{
  "d_shared_expert": 0,
  "lr_router": 0.000368,
  "head_dim": 64,
  "attn_scale": 0.125,
  "init": "normal",
  "decay_fraction": 0.872,
  "decay_shape": "linear"
}
Below are experts of layer 4 (counted from 0) of a mixture-of-experts language model. Rows are named router (the router's row for the expert), down (a neuron's output weights, with its number) and show model dimensions 0-255. Each number is 128 + 24 x the weight over its row's rms, rounded and kept within 0 to 255. Numbers have three digits each.
Before each expert's rows: a language model's description of what the expert responds to. This comes from a sample of Wikipedia text that the model never trained on.

# expert 20
What it handles: Prepositions and M- names
router:167092125110135168103148164126151153132154139099122068142137131127085095130142119111152126112170117140106115130122125104105166179132109151103173162099094117121137136105163139123184131138141114143117147120147073136105108121147140093177127164178111135105078134118146111138140160086150127124124141115091156085151123114087101125156153141129182120139114141164113149164116099099099100113111175144171146176085118148120150107125121111147147115105153128115146121161121107121102167132168134096115112087164134122072135111106128136132153179093124123154129128142141123116101126134153090154166154096131119105131124118133154154140141126110148132102156105143129125149125098106110152129128157150084105148094112130166118152057133160122102115116128119154127100111146121108101116126144170
down3:109069112123141138139084149145116147146122118125148064105134112115172136134151123094130126113153101117116134150125091132112137114144140088150122123105155157175137145118100101130074130141124144098130129139123156152126081122125133090104105106155084120143141166065129101124154128132095136158155141131131135078136097127147103113150163100131120138119136136155139144099179163111145149099131122152122098106124126116104146101120128156124097132106177186174126139095108160127143134139121105133148115085111133127117141118144110136087136143142094126138078104153132078146159145131083075147116158128130121093135150149152130128111145067096084183112162119131136157124123109134098152159129109122139120173150123151091144163153119117099139204146147128166102135135125130161151143104132158
down4:145138131134113095136139126114117114115135132140142089072158153129128184108148155167142142163125112100106128080151122107095112128128112159184148140166143089171144190136116141172109143113140098131154103155122102109137129112150117109103131124097103114139131158121106130118176144095120148134143170115134144128097122121127153139144136122097106104086138118117102124129086107147083120130155102114134155130102089163142145151096129097153118148136130154150102133100070195144125155107122117113132162119126112153099114111112173114132140159073138105151131164145126106120117154119095149137119126139099093127139115123128153154155134151099058115148124118146120121108135142085117137074081113123162127172126147162115096125111121172090174121124103128161106097114161148100165145175126131
down5:125093127128155125169145167138099162153126160155105127105106143153067146100133122063130141135097155094152144166125128130161112154147151136145147153091164152086156121118108110161099125147148148118162143126161131141130123149109114147112130089106154087076095111114119165114148140164128114115101123133104077105103120111108106163104113137140146105133098115096162139121128132143145151118118119093110127176104144119122149137116139145095162110112182090119121131163093143138120175105130131124132096130151127176107100124119125089152127165140124136135138114167152154098155141108148106119106106116120135138125131130092162109102102113128168150102100127137090139107114170110133129157125087116122207126106185129180130136116117112147163131087141102155135089121133086115093098129092115
down6:147148112116100155096111144145127133183108163143117135123110180100133145213123136106135136125145147148112157142082128118129109091119081161163107100113117134142114163137114147117098140124110130149138133172106107115142112148133116140143108130136158118142135138128155072083153110147143127131112100160109135141126143113162149133128154147118133178191132141126134133130152114103137183154105130135088145093158134133128132133112120144183110113110122123156123094159106077148079174106103121173106129141139137139160115142116119112130147139130115142108145146125144132145095164125098140116141093150158125107101129127157153117153131146123129156153187115095151154100149136089148103133121122105154173098140137163128139075122145100072144137122114119129080100162120135152127048147138171
down7:126112146104182166145152095095123131117123119088118113130093100107126116163123136112100082155145073124142129125100135121158096119095103154090120111109124111139169118116122152117143153136112109136159104126135136148127120112131133110091104148102189132143119122114115136142135070156156122090141107092131132100111134101129158122132118106142156082113159130122137135148139152120163119180174140154155125116127081174151179140113101159136140115174169101094116113098134152138122149132102143156136144099154136134071133123118162101125155155097151103091154148134134107108104143138111112148124129135187155145108136115120135125100135147165118184068108106120133137132121137127148122076136156107110154105133079155121135086120180135097084108167123109142103103131109116148148106074111156
down8:120106086138088121147156170140114111128118117121104099125137086153091071090128133117165103143118113130149157126130112087070145141145167138121098112132097142135137142131082121144143124152159183123153154146155091160105092100148135098122110162125094168118104140174149081144130107145112104155128114111152168127107124127113113109149114146143111097107112200148124187128110116134116093116130139144160105149122118101119112134108145107124108139083160099130081134159086113104085112073131117142141142127136111102137112160092126099121111147118096121121150142136136164127102128087142138140135154161160110130123097154186160154131123139111095118112134085134155141124112114107123132148145126173147161112165154111189126157132090124085127143154131124138109158082127144133132157102126112
down9:096117125098083141131089167149106162093113113139166139085099080108088136134140156148110103153103111132135111113117081129121116140140117148094126114125090133130113092135092129091111157140168142135130152115145110117127101120121140121130080130158124088144111113111099108124128123095139159176136115141097108110153127129110159126115113160105108112137152103130112118079145133130129144167122113101085118162134082098098114139135150114118149118171182147116147130136108142091115131166106173144133119152110130094139123119120170113136115101114134102114115087115119146097125103153084146093133130131108121125110118155096140126106107147066158099146163111100074150101121181091129099145134166141103144118148088119148105151134090067187172139140105112103162137122131086158111107134133087

# expert 15
What it handles: Plural and institutional nouns
router:137127120114124110111166156105159142121147139135149126119148159117107090122139107095101108118135077120080104121115101086107118144137079148092138122118089089116147128119147112084128158138133138131081169114146085120104101084158141110125113155125113140116119082157159096119122102126148132101120166132106141122143127134108124085138137151154115120140124094170098145155099140125082106185143145137158150147099113154148096139071066090101131106129105097095143141143139130127110150159150180094157112104142107126086135103123124161141126144098149116119110136135127104080090108168131091105153096117124129100118112111137150142131149111118139109132145116147134125123163149095111179138073172142116142135113135111136084131128116147147091070164116134144117111145137159118125145080143185
down0:133106116134130133129119135160120140139127142128136135123092097097142097115110132131153179117117099139158137130127135152154115144104119166122152147142124127151107154113124088150118135107141112094104158126100117116112150111162134122112144130158121147134125117088150137174123138097096103118129134152138183093176170093113137102129137150131130140078122120123128110144079123124163121159103155140103186153146150155155113115081141162131130138127090159157164168152119130121113144088137119124170149132112119135135097146164126081119103096091123119140147117139130134129137076142115146114093130108083156140139119130104175116146171129069139172151158152103095139174145174107113129171081108114144132104129100153143163073146115163137133132155132165047105116132100153103155146088157118
down1:071115114159144112161151159125143118099129084170095120146168132109134130103046129166130111164124149125121120138165105115103149121143088137134123120115166104141126125135129108081128123147129125125119146121121131104157128115114125112127151109149161147071090132161112100148105156116127146126140142148094132154148119160114130134129107115129099117140110151124155098125170130123147097143167143093138108141105124138111134160123081176098126143106140143115098142110188141069091149151168125107161086116135171153165154102103164143118110140144178140151105138127102135098146100118165164097126100107126110153126155087153130156125138136115121150116108131124128127131170063151068110104088102132120141148123136129112154132174133109142089131132136146107079131167137112119164101131100171
down2:162118109169129115111119119178137132130158161138139125129157098141146114133140170153144115139161107156099107133088132099144082112168139147125111157116113133153102115127158136145089144136128130149108101099135138147083115119153112130092150105105114094148166115129113111124126202143157134129135138129134090166135142125133108123118155092102123142111141136131096146151146112152104162187090113112085086080142094136074119183199125144166158107108131140108096102173120166142134091155107127148126123102115090097152148095123130125083144129136147156145123090098139165155128121134095108145093134159151172119128150123178125145136113116109124127141130172111159123116109113123128135147139155118116151173115120064131114160125169136152173118127133109136165137148111139115172137136101110
down3:139146173093130112136142170123109183139106159148098106128121136169143132094103134119101129124136148093128084145148109113089118112163127109118118132157140141109126111148126093124171156151119095145147104109132103141155132158138116102115145163147199134144098124151148143109158153138114133103152148133100129150108130152159112154152155146096109080134118152123107101132127071083158104135141116124109136131124148118096116081152128115123130132158157114115104142128182150206103115106137128132169143115099119152087173110131122158101121076117147104134152087160164092129093141112108175175116091132137125096088087127152087158088129131111106132141110099141164142165138124155129109152130137177139165092145112154151106145094112134138154102138130120112109153118146106125114112143113091
down4:173110129106080123117144120119107161113117177142111129125098091075099145126131153123145093135155156175133173147134159109139071137136151134122175138145109139120107155107136125129137090132126112079134160095114143177091082124171108140173136132107130135127140140122125103109071141130191116118117115132142136150124078130128107140107101132155131161127160123103156121162099130105112135118127150147152120154135126058140090120143111142144115110100107128119099145109115119123136126065163114146148165120138105099133154122168162135083168125106138096140135143108132097136133112142183135163104165122121168144151118134111162094117151146110128122150128135100166110146131090177148127143098134113109136098106150138150144113117139118079147108135159172097143145104136134185112115125155097
down5:111127134142163162124126091129088128125160166124098112154105103121124127120130135109176133180144110131159132149113128149096115116152119161115119174102122146143147104173090133137140141083177138160093115093121083102174170110132140135122139116135151107125150143189140141128137137106098131157163122121132125125135077130117105156109186172119093127180122085129123144100072133137121119147163083129135181167140104152123147139109167095147129139147141114121124116146111146150097115130098152145140135113116130160162113096132130147149131088100072126081098137106122128121130102110125129114177147132145112142123143132118178124142133127138090117134141139155100123058109135157153127124112117126132106120135102143116108146108120110094135082114179108124079147126099185163129120150118088
down6:104122122143148155113129123169110147108150114116114091153104134155119100133083108112068116099130100129127113127098148134140099163136103112084129104149142138116144163144159138135100096116152164148201151138126134146110103145129156168094125151149143149119143145156071142131164134131156114130146130120134149159093154195153117117147172108168113102141152153120155164138122131108124155093119144145102145096124117139128100152126145127111160141114114126163126125135163137180157136101102119145104109143067115157181135169154087168103125105147128140119133149120177123151092121102179100149112102150136132127132133109143162132124096144121130106145118142106140127115124114142140154148091146106112137121161165142074113119105144145172130137108148098121165117122142133082094076148060129

# expert 23
What it handles: Mid-word English syllables
router:138119123110149109078138146116152155062119107121153111094147122136079108069161123127141107091131143124097147125113123110132100098115089134119163131112098094135120137087138120124145148187133097137125158143146068127087147124204142131138088160152112089123125138135134124124173124098144087112104194165120142090156119166108117094124121148139149102141163106131077153158099104124129113148111118136157160112148143151141131123113121115159118076123120127091143133138156146077115122144142116119164121098142096144113115095139196154136141164121139111154120097136111118145107132130142102110115148127114104065132142089108153134133139130089113135138145106134127093142171106095097116134099143144081097140112099126143111155141119138094142114114104133110113131155121136119128157080152119
down3:104119115181119113105129116127141098101131100113144135160123132129117151179125125139129130132131101123133114118106149108122120097072103118177122109130091109128130106142114139120090103101150162151128152110134150139154115094126141130157118161098115138113161119145143134179164114152091143102124101104146122101104126113095061119119156134113094133160120135183117177082133101151140101118163116155113104118104110102129147146155123075113181126161096160121164129164135132188139155088126101134120133137073125120085114123122102143149120132062103134177108172171161128138122080128134063112145147129150133132157139119124106092132147130138145092089100156109118115132096121101134120119116141123154160129108109154078148147170136158121088139143142112117102125108134128102114122079130128
down4:125165136139103123124115121066106122132096129155115156140108120129107088124112124153116146161124105094092113130144124153087129163143125116151123124127119125160142108125137092132123101128085084105078067146137138130073136110110136137148124131119127126148142133125115142079133104143138151147147097134137089133115150155120121107131079101120113148121109125153100178158150109110086132160143146139090202110105092141154145125104173112116120141119150126127142127133082118135104127124124110092109135135116181133108134130136136168156124160157089110096119095121138133148115131095150169155114116114164146108110136111140115104155083114154060096117157078143115111114128078132101127160137106097124137115142107116160140082151158094116136170118132147149081106101134108144119061188118136
down5:095155154151119106078112106093125152094124105086193104094101137106093092102106152123117108106096133134068098128111162112135125143113135122144147109125110129124139121165131106139166145124138140146146197152190145095120104128178148111099155131133116122135088118169118161112112143149194186183152132136141133107114131119098160115112166151104149113118156127123130097110126114093143113128108158116138154142122097162125111124144131121128146125131110152099113117162134191132134125143107152145117146161101114138146129115074140155101112102132155098146140166115092117085144158143165131129103100113147178109108171126117166154161130123150128092172160117100111160134144101101122145139135140107145172158121135127132157151132099137082105125135138140117132118142114159103138130134165134
down6:166164160097128181089125157142121130100134075085150153146128152146116166141141164096088111116109130138119147115116111106170104138117160097139163140132149146103127146147178103154134177113096137105145131117131153125111129130111128138121081170145121111103145159141124118108106119132154129155148147134129118106104107143147136123188095106123161141162133128086125143108152136137124119142174075146161115135103122147110140105067115136146113154163161085142177151102133139119164189098143111161161151151088148097126150152170123096105095114108110129152126096145131142142153146114104098108133148113165157108125111135145111118104127111121108153117102114150106094129155140132140164111155145139153091146161101114119102136121157095132152177143138133094111145124141110200099109094112134
down7:145154127148140140140100127131106155115153116124171159115111098114094116103145113084169129134098099087086087150121107144102157141158183141093125133139132135159114131106177174167129146096106168117137164137152159139137179138096094112133122128109133082147118139095097125101163111128096123139105108127162097149100129143122091112107151128167114138150124108149122092051076127142136088151133163129136125160146158150135180118136138106106128091134122111104105130109100097123131129119119128144125123121128076105127140109126096178150138107110164115099126128123137144102136150142139121167162120088135118166120124076104114130173124104129128132146158168130098095122120146126110097114130135118132150132141115114131131148102135156109125130096083117092131036136126138112097131116180109
down8:169108128117137160100161155153144138134118117135113119081121145161097131126178085155099106137122155161162156171073095095131120110180140123132134145145118136145131107100107173148165120123131075128111124115125110140114108142137147093089126101112129135174111103115142121106129145128157105178096140131167073072121101135133130107141166155107124116116102172127140128149130130108141104120157170155136124134145115095137132152111092114155111133171152106117146096100143124127147133137100138159101147113151119165140086133099136104134122132149119138116108144096133106111131151090113155114169118156138121112134114077105195149120125134110113159131095131119126109137157095167170120196118130150129186156069099160146138161110130166143149156136129115117168119143111117138122148159144100
down9:147142125126132132131107137149129146115142148127131121143148119133149131099164117135156111123148151119169111130091129040141114134153064163126133125122079120122089143132146136097195127152149092112106100174144129120100166127145133115122108106102092120135080107164095100161163129123124099180158145105149115088108149102122126105191113188102117114145115092093165113129114114160122163094139131150130152130137131129121127163132153128127106093109133134148156119114147133144143140161123103115154099145182096114157133110155164138138135106122144109128165124100124150109129114131125179154137159126131143135101186145153181121164138154143139154101159134168138136129092118162169140119155104127120110127145110099121111133168113158118101159136053114097112115150144139127123159137127109